config.toml
n_layer = 14
d_model = 256
d_shared_expert = 0
activation = "swiglu"
normalize_top_k = false
balance_loss = 0.00275
lr_router = 0.00197
vocab_size = 4096
norm = "rmsnorm"
beta1 = 0.95
seq_len = 1024
train_tokens = 952300000
dataset = "wikipedia_en"
Below are experts of layer 5 (counted from 0) of a mixture-of-experts language model. Rows are named router (the router's row for the expert) and show model dimensions 0-255. Each number is 128 + 32 x the weight over its row's rms, rounded and kept within 0 to 255. Numbers have three digits each.
After each expert's rows: a language model's description of what the expert responds to. This comes from a sample of Wikipedia text that the model never trained on.

# expert 29
router:113200052132105111136193182182186150147100107052142226130130131155121100104097126121118136103149163106137170071131076154149169186119153165114121145125150087155150085103074140117060172160171168161173062088147071124150099075131141095160130142127138161173102143158123068167139123172121167054141116134126144093143062132074155087118111155130128093133064100113132166123145111164147121144160174191133140144111148105110092133084131147145133149121125160108100126133138153135170143137128148104140125204126100131107082149192112091173146158140055101112114127123158152085143113166096081099111089125128146162117135164157147164104190108098135185126087176153066143165170205103118125143096108091147123142125129082116122140103147178114135118142181139165180104159093111131194140153115139
Census prose, Spanish names. Sentence-starting The and with/in in census household sentences, plus inner pieces of Spanish and Romance names such as Tab(as)co.

# expert 3
router:140184134172114162145129123129133132087087103124080168160121119138106186087136124139132138173157131107154127086120188141131168117125155157129138075065143161191137102152176131133080172125088124147102103128107146129145081096157105107040105075100143139111147117136036099139103158137148152085183094152135085086151155108080142162127150143136069169130139103102085157124151142137108067085095103148079148153152088087148111127146089126172170173216127072153162116087150177109122109106160164095119161097115108110142172130104110170189160108116126108104161161129149114092134172159123104116105117101119089111118165067137147140178131071096161084113114095136077144148157078101119082106111129065123178114079150161167119122103091100071176071177133079085099195134159142127099217165097127
Prepositions after predicates. Prepositions and verb endings after a verb or comparative in running prose, such as about, more than, around, praising, reaching.

# expert 8
router:153117100167119146123121134146135164120203131133141154106152166173151120178101120118097083181147115103132093113136174153140117152170150122097136116129139147198107135094159180087135167131101174166118175111145117147174151109142075116036096129162111106140126121095122132119122118084160126181163076191149108134074116119082151138118115115130117149115141146132113104091117087150133097112107086141120157096186136125101113170083088148126075129098149120172125147127092131109172187105090114167091072190089216129131117156120117090136158164119152152188115116119166104123135161097140108097136117047096074207135050167116083155148103067121130122154172181117149211191207132092148121091152139158155140092146176153076173100130109117112133092079138078113129093081147189177180143138106155
South Asian name fragments. Mid-word pieces of Indian and other Asian proper names, such as Ban(erjee), Tel(ugu), Balasubram(an)iam, Malapp(ur)am.

# expert 12
router:192168182104113126072133163110099092115116111078078165090103117089056128118157123145150115092117129128124168139162094091117187079149125165126111101102180171100145206125194134165130133122068112166173119116080165189175170133096167169075170125104071161137110151155150113136101112157105107081155120130118150157150102176121127116158112145142082123169141079118133165108169128163065123113124136137161095120093141143127090107181127151124171132124100124087100122096134137069097134087166139135090148190116154098065104175097137099150168176086157138117083195154184121074111155120127108159145155146151156068104183076100107129155130107124165153152105131147170098066071058075116134148087163100055130179162139082189139138103139099137118144073114100113145140112100192116142113108100135
Academic prepositions and numbers. Prepositions and articles in academic or institutional names, like Faculty of or lecturer in, plus spaces and numbers in table cells and citations.

# expert 18
router:111079181129126127137092148106161179117076111093189145156133151119131148131132106161094081128166179128130148101058094112114202100097072197113091086118124127163158101155165134110084120176150124155119132074137105154139161102116120150118099156097142135127144149170121141146167148177102093202083179165088104067128155125097134116085112112193079111111165114108091142145104181158108107094088102151090140133126092164128064115189170128140103114139138103179073101124097142070059092068111190119112106106116076149087209073132151142098073123144158072108161120064086124126146140153141110129120094153175105131125140166075130207133138080099165062134150168179092161138069111112130093140119141125142136176128144167142076132089125147123118146109107180151128121177129168130126157090082124
Sentence-opening words. First words of sentences or clauses, such as In, While, During, For, Given, Note, often in math or explanatory prose.

# expert 27
router:123112162099151081111150104128103135089182147127113125118149109065117161119086167125168168145118111112141131109082194186117169165071192154186151175154119073171152117130152087168111071148150118117144132131110039141138123113231147197146062112096114133145165166151099121137126135160071121186134099210140142074174105154154154110160136115094036130109075137164171126076075142080116138097105131121132108158159187142092157128159159162117132127100162147174145172131165139124159079110106152084142128110174109123110132086107163116154129069148159096079091111128104170157135112109148111109120073158105125121093102153133160165142093131113137208122163107110088101104086123091087146139143145127105141138094115167165122126102075054152115135144102200120163110180139106128091095103159105
Time and date words. Months, years, then, later, century and event verbs like died, returned, moved in narrative history, as in From then on or In 1983.

# expert 5
router:105110127141099136211143101128114081133125116188168151167145118150126124111119132076184108099058100104147131086115111114169134142115147124129123109104159149084105127114170161143058104106146156090104111208172203060089141090174133049103120152093145146097125107058095192146197156174145111158115158158137118092136182130208126168155087138089150169127078145189144088100112101120211100117134184119146110103172158124095188109140075133101159132127141172073101139121149139165123097124143103065188074068068118087155167085136144145166109091132150094080085080146146119066149103136111150089103082159103127125107149133131167104113100152120121128081081054109099079121142118157134190148125135149150132116103121124099092120139167099116089144125135146099119142119130095166122149103119110
Word-initial onsets, sports prose. First fragments of words split after an article or possessive, mostly in sports season prose, such as qu(arterback), k(ick), sc(ore).

# expert 24
router:074131162123174090171117099116121087095143087158157089117171136164178126181119140103138216133162122092150152160131096190145106147148138161086151123118154111122110057160098085141186135146102090112095100116125143034134169090146099187136063089116110110177064081095095130127158170103104126148109037113170108134127102063138094195058087090129154108149066152122173139145174140126146084152130122116089109104140147115146140158174133181123133075126121110078079072088140130135150087175103076141159079093122150110128137085089060170124111128136079120107119184137182131134115144134091181138127122131099092137113076136151148138113075139079105076105133100108118120108123176152148096085095115122175142102049086132161103094178125122160123126160155144151109098127124128172154100164147150
Mid-word name pieces. Middle pieces of personal names and words after an initial letter, like T-od-d, C-row-d, Reg-inal-d, Jud-g-ing, often in sports tables.

# expert 19
router:131125163150185105115112100103166099183092121166112105106079138170118116184147089117131113158143154188150133120123122093145138116146110124163065116129103118106175136195171184167156122130081057204101156093115170116123177071067129149139112090067103110148117142146107085118121144119146102124127176115118132147122119137182142116097131137088152127134107106079113166093157145079072142169196179195191162125131140164084127152136117147215099159125145156130155127141093097123092143123135144149095107126083132140171070116095112087144208136096186111186131157155143074126101103087113092125103168123097104110119169139159173124170125106110131176117121119123123081145116044138124065174100111047136119159133159168164136166082035121099153105127099155146113106075123077139136123187108112
Digits in numbers. Digit groups after a comma inside large numbers in election and census tables (4,778; 48,540), plus which, these, de.

# expert 2
router:098094137143105145133159165153126168143085129088127095132122130090187144129150126093141130119122085115161092131127190088131112134155118116134061196138094107106117155166101070118128133086066126112130101148082085128082115154084102116174158157142090089159161121099143149143133130095161119118160066063067208159103169105075132113188147122101142128131107085083180152168095062091165122122102090123091124142069075153190123149114129081090146183146119123180156093127142119094128150144135092185130135126154112155171059114177118152128135165124169151135167108110202151198100152173100163124153130114159095090115167117187076182130103119126118085140198123116152106141169132125127155162166117162119100149167134120153113160170192190089075126157128125130159128107099154092037169103087126
Coordinates and numeric codes. Spaces, decimal points and digit chunks in coordinates, ID codes and statistics, such as GNIS IDs, 41.085°N, 54.9%.

# expert 13
router:102102163096189090117090092149134114128139167160100100092098102130121097162175139124041160137169152152169140162125155121143097140155098114164126128129141175137186170115120136158152113109115132138168131134140158117072173165127099178148154102129170143154154125154165132127149188060164150132113185123085137128154149093191139103090136110107168137086141222102102131139121136119062186151132165120114134100115146131123161150091139161195044147145184148160108045131190101112112103152113139116132114152084093173151143204115088092147140126171176115107091126057089098104137195098166095111112132162149118156150136163138106090169201133131110144125138134142156135180087106145058190158087138173093160133050104163136100105096148112191130141097143084124057092129096126163117155153119134
Plural suffixes. Plural endings and plural nouns such as -s, -ers, -ies, -ations, e.g. Wizards, Deaths, names, players, episodes.

# expert 30
router:154096118155120134157141170150141150139134050108107151122127192102152155121091141136072106079070160080156151155105093090135169114186147151121193110103140101096102173101129101170197134144123085156180155154153185123157110102129185081134135081107130119117132165122144080149143139178118127205152114093127125129184118075136130105084104198143118160154147122095091169163075168095141148181199189188161102092097090169099172137130139122095163218120139171038128138105098111137113130114156124148134121109124082158213156118149158130112154135122166136160106158130126139113133125110106109112143160116136152090103158129127131086145200187129086132065159128120134130072043076092150109124083117134132185156185152161167088177104127140133114110151156162142092144118136070104141121112140109
Sports table cells. Pipe separators, numbers and name pieces inside sports statistics tables with positions like DF, MF, FW and country codes, such as Al-ania.

# expert 21
router:123139200182161148140146132084102146129143132118074054130105103136092156166172103135119152106167147091144139174093118057141149145124168138169089116114103186107171158177158172081123137066122113146163170086097138154154161112150097128088160081063103083139109144152113087093099143118150058155118150099144122166118182129152119095086143110158128106108150097094124142139174112062113141152179146128198137101160147124112110130120128127166159069105165135161156108134117182086124092132132101092072127158094160134134101159126125148129164196081151142151098082170138091098147111133133100115087100142159153120109164098083173118132175135114122182140077134149134112130109035081160129158112120111092189136089093119155091151084123061111152119121125138128131110048106161043156127236093085
Initial capital letters. Single first letters of names and words split from the rest, such as P, M, L, H, in place lists, species names and acronyms.

# expert 6
router:078121093092134165153153152155085092106058074116097157170105132120199130151118131152171071155090129116066151148141152112103129122150098088132098113182165138108154063097089074074072114087124141139112115135169119106123133100153110142159186143187133171090110083080098155175097090118137148140112084134129089122163190132152129187202122193166147079142170130151092109108171155075099135073146127144126137148110150190133136146169186089104114102141081163134116093146118121186194145103180110135138115091093129155179175133149160157169097125097085122076075079183109127108085153135094177102167111027174133105097105142103132096169146123141113097178102104126094156146132106105141158104152147183106160086139136135129152100166099161137154144150155144111189119188118096122152115102106143
Relational linking words. Words linking a person or thing to another, especially by, with, including, against, and of or to after wife or son, in biographies.

# expert 11
router:119129197153128147062119108153114120123123112137107092166141107103086192107129129138170091175183109173109143159187153154124181110140099101157140109111122122114133176102175172110128150090138104175068082152090190117140141139087134055109168084109132155164177115184103129084118161107125096106150118094103117140118099131140114086138216186104078108130152107122110105155063146155101070099132192143083112107115208115107047121127137091116100164105138100104136100136134091127122116138142072094105141129076101082109103099205124135077103167090080141148109101132094139134130149195097119110146105116138217130150156094130137116149104138081143142106133061087101124177168128159087099047111099082123071125156100121121180088136112085151126075101116110121069167132151161179110086146126125
Colons and separators. Colons after titles and infobox field names, plus table pipes, dashes and semicolons, such as Law & Order:, Kingdom:, episodes:.

# expert 28
router:089179170093134113106145091115154091081105135080133160171132170111099155111069140153151111121158113181074075141188095174045154076139143141171141115126134143095129100201103159141090118185185153106076176091151131134154163107128101100139132161117116141131153088146143097141099076128113114097119136128136159177136108167107158063130156083208106147121115096088138138127104147142168088179133155110135111152080141088150070193137130153118117190140076205064148100098156109127158136108158130111132189167144112169138075162113188147139125182083065095150076149168184099134137102110116069125150148111177155102121113148113130129164165083147157133129101116100152113128049121136126114158159099159125099188169198114156133092161109171142131104140105167158162144193115135084140087133145152
Mid-name letter pieces. Middle pieces of foreign surnames and place names (P-and-ele, R-ub-lev, Saint-A-st-ier) and word starts like Aust, Arth, indust.

# expert 20
router:201104087130090115164093114093096131158078121152097146079136098109085129092132103075125152142084163151089064090114105103146122106138106115094109162104096125113112136044187133170098121115075129150105058087122136129136133196153095182091077117155145071068100144134161141105133159155141133138073149142152172085115174137065150146123099158133135087065125144165097161113064104148211114085174119096107137166109102143145108071077117117166112104113090109132123130119075078177081170127104148129093117148132224151109099064134097107117145127160148096165174132077066154149076163127122124165151119164150170163153070113133145083129160164140082099142145181176144112075120144137109075100189160124116098119075120100134175161075131100103147144148134135165136107130123166143165125137091132
Latinate word stems. Inner stems of long English Latinate words before suffixes like -ated or -ation, such as unsp(ec)ified, activ, separ, educ.

# expert 23
router:115122146162145190152093118130117126118102150201115102128161084168072126127161134179167143140085189159181156127079112165132095158105118117163168119153109114127165161104163150192092107146070108170152109104138062084144120128133155098062097083110143161138169151073120110168077167175107103150124165148113113098201143055115131093062137078126146155144108101142173108102108130153105167081066149115123119132104066162094176178119139162155138143080147105141164140112116115105128109076110139116135117133138131179106147145166200197117120059101135118093123206097080189176157093156112138124121142134105168087123086106169128132139155174132114089091139143167151135177126123114162122148126135198145141119146117209149148107079111185069080127144063107132173093150158138109154133169096112
Commas and thousands separators. Commas in prose, dates and numbers such as £16,000, plus conjunctions and nouns like time, while, because.

# expert 22
router:129204130108125120144148125107131133155109110114117173130092113165073097081059117071117105122123133065112142130148156161105160106129131091137158062115189118121126077125121143131093179153147105103147100125154138134171121095190128101132086116098118160185142132171103116131172145147092143098139144098206085104163106196174181144158112182101156184177130149181192105146157145114117117166121144132163090089224168114107142124109069153099161124171173118137159136138185173114138128144173146133128132089093084065144105176102102127130182185115112125147160140115123189110119084107160141138104117112110128136073128091109135101176083107152126151063052155122164154059078106183113166112091133071102140103211147154082127137098152100156165144140162134138101182144157100112099095081132095
Sports results. Words in sports results and standings: won, finished in, scored, Cup, League, the before finals, table pipes in league tables.

# expert 0
router:180173084110117127146083108161106123114104172129187104163110116159174114138108142147104089203139098164081070117105148135119064086094094093122189142119153147165086183101107166128174116194165138123120195131094124109113088141095148150166150140124123180105115109157073211130128097096124091065079184169116186160148123175153080152114140140090185149079131139141118191143137171127113173085151076139121172109093156115158160117126171109156145146105138164132119168133051124098108137112140108185171106115169134067080125103131176095094131150187113148129115122091033124128157118082167116175112152145119111190151168164175115156048126146182122115134123125154144116114181164142120128177157085155153087095092109086152171072120147141146142104116115132164105103105133150113154141135154143
Verb-stem word pieces. Word stems that take suffixes like -ed, -ing, -ion, often after a prefix piece, such as pass(enger), act, miss(ile), sign(al), hous.

# expert 16
router:175110119186152083174159143121150084094125119158074114147104185131072139095176110120170129148166090115135130166113131166167152087110161148096147137096075170161106146182193154116202168108106115172144132161073200164138134085088116078102183099123100123142131153157173082126109143097125142088151144109073121130138083145135170135138144166064106115161138100101157104173110197152089156165131130096164108172140104116108131105131124128161134112117105112100148064201186109081050145155146109153104097154145098149137133173132101128135136132116127079154103043127123106107142137104063136116155110122134138096161181112126141080199114081098181115154087172130096206087122126072089124113089183125156132210074152185179154112155091101101143112098115108139117105132099134134157137165143126
Featuring, was, institutions. The piece feat (featuring) in music credits, was/were after subjects, and institution name words like Press, Records, Theatre, Museum.

# expert 31
router:157055094161166118108149121136091125116154125184111153156151175099119114110133176142119101071125111128186135044151089114165136151052105119171123124106110129131186101096171110107141126129169106076150150185109094128100094133162139142152075104204135123138113171088136122122155127138138143098159130179187095113043086180113091154143095096107139126131185172150093056111161115162096105105099156123193097094111095118115130075173128113107133169113063087184160158133102160117132138099113183070160138108118137137089135144066090130096081080121137137098164078149084142120190126119174145122105118199122139102156114064090124108105114195099098117147137117104159081125152149148154164168096123135122156122100076121134161118130083055137074144106090120063145170126162099089141176107173126
Descriptive adjectives before nouns. Adjective and modifier pieces after a/the/his describing media and people, e.g. romantic, autobiographical, reality, political, music video.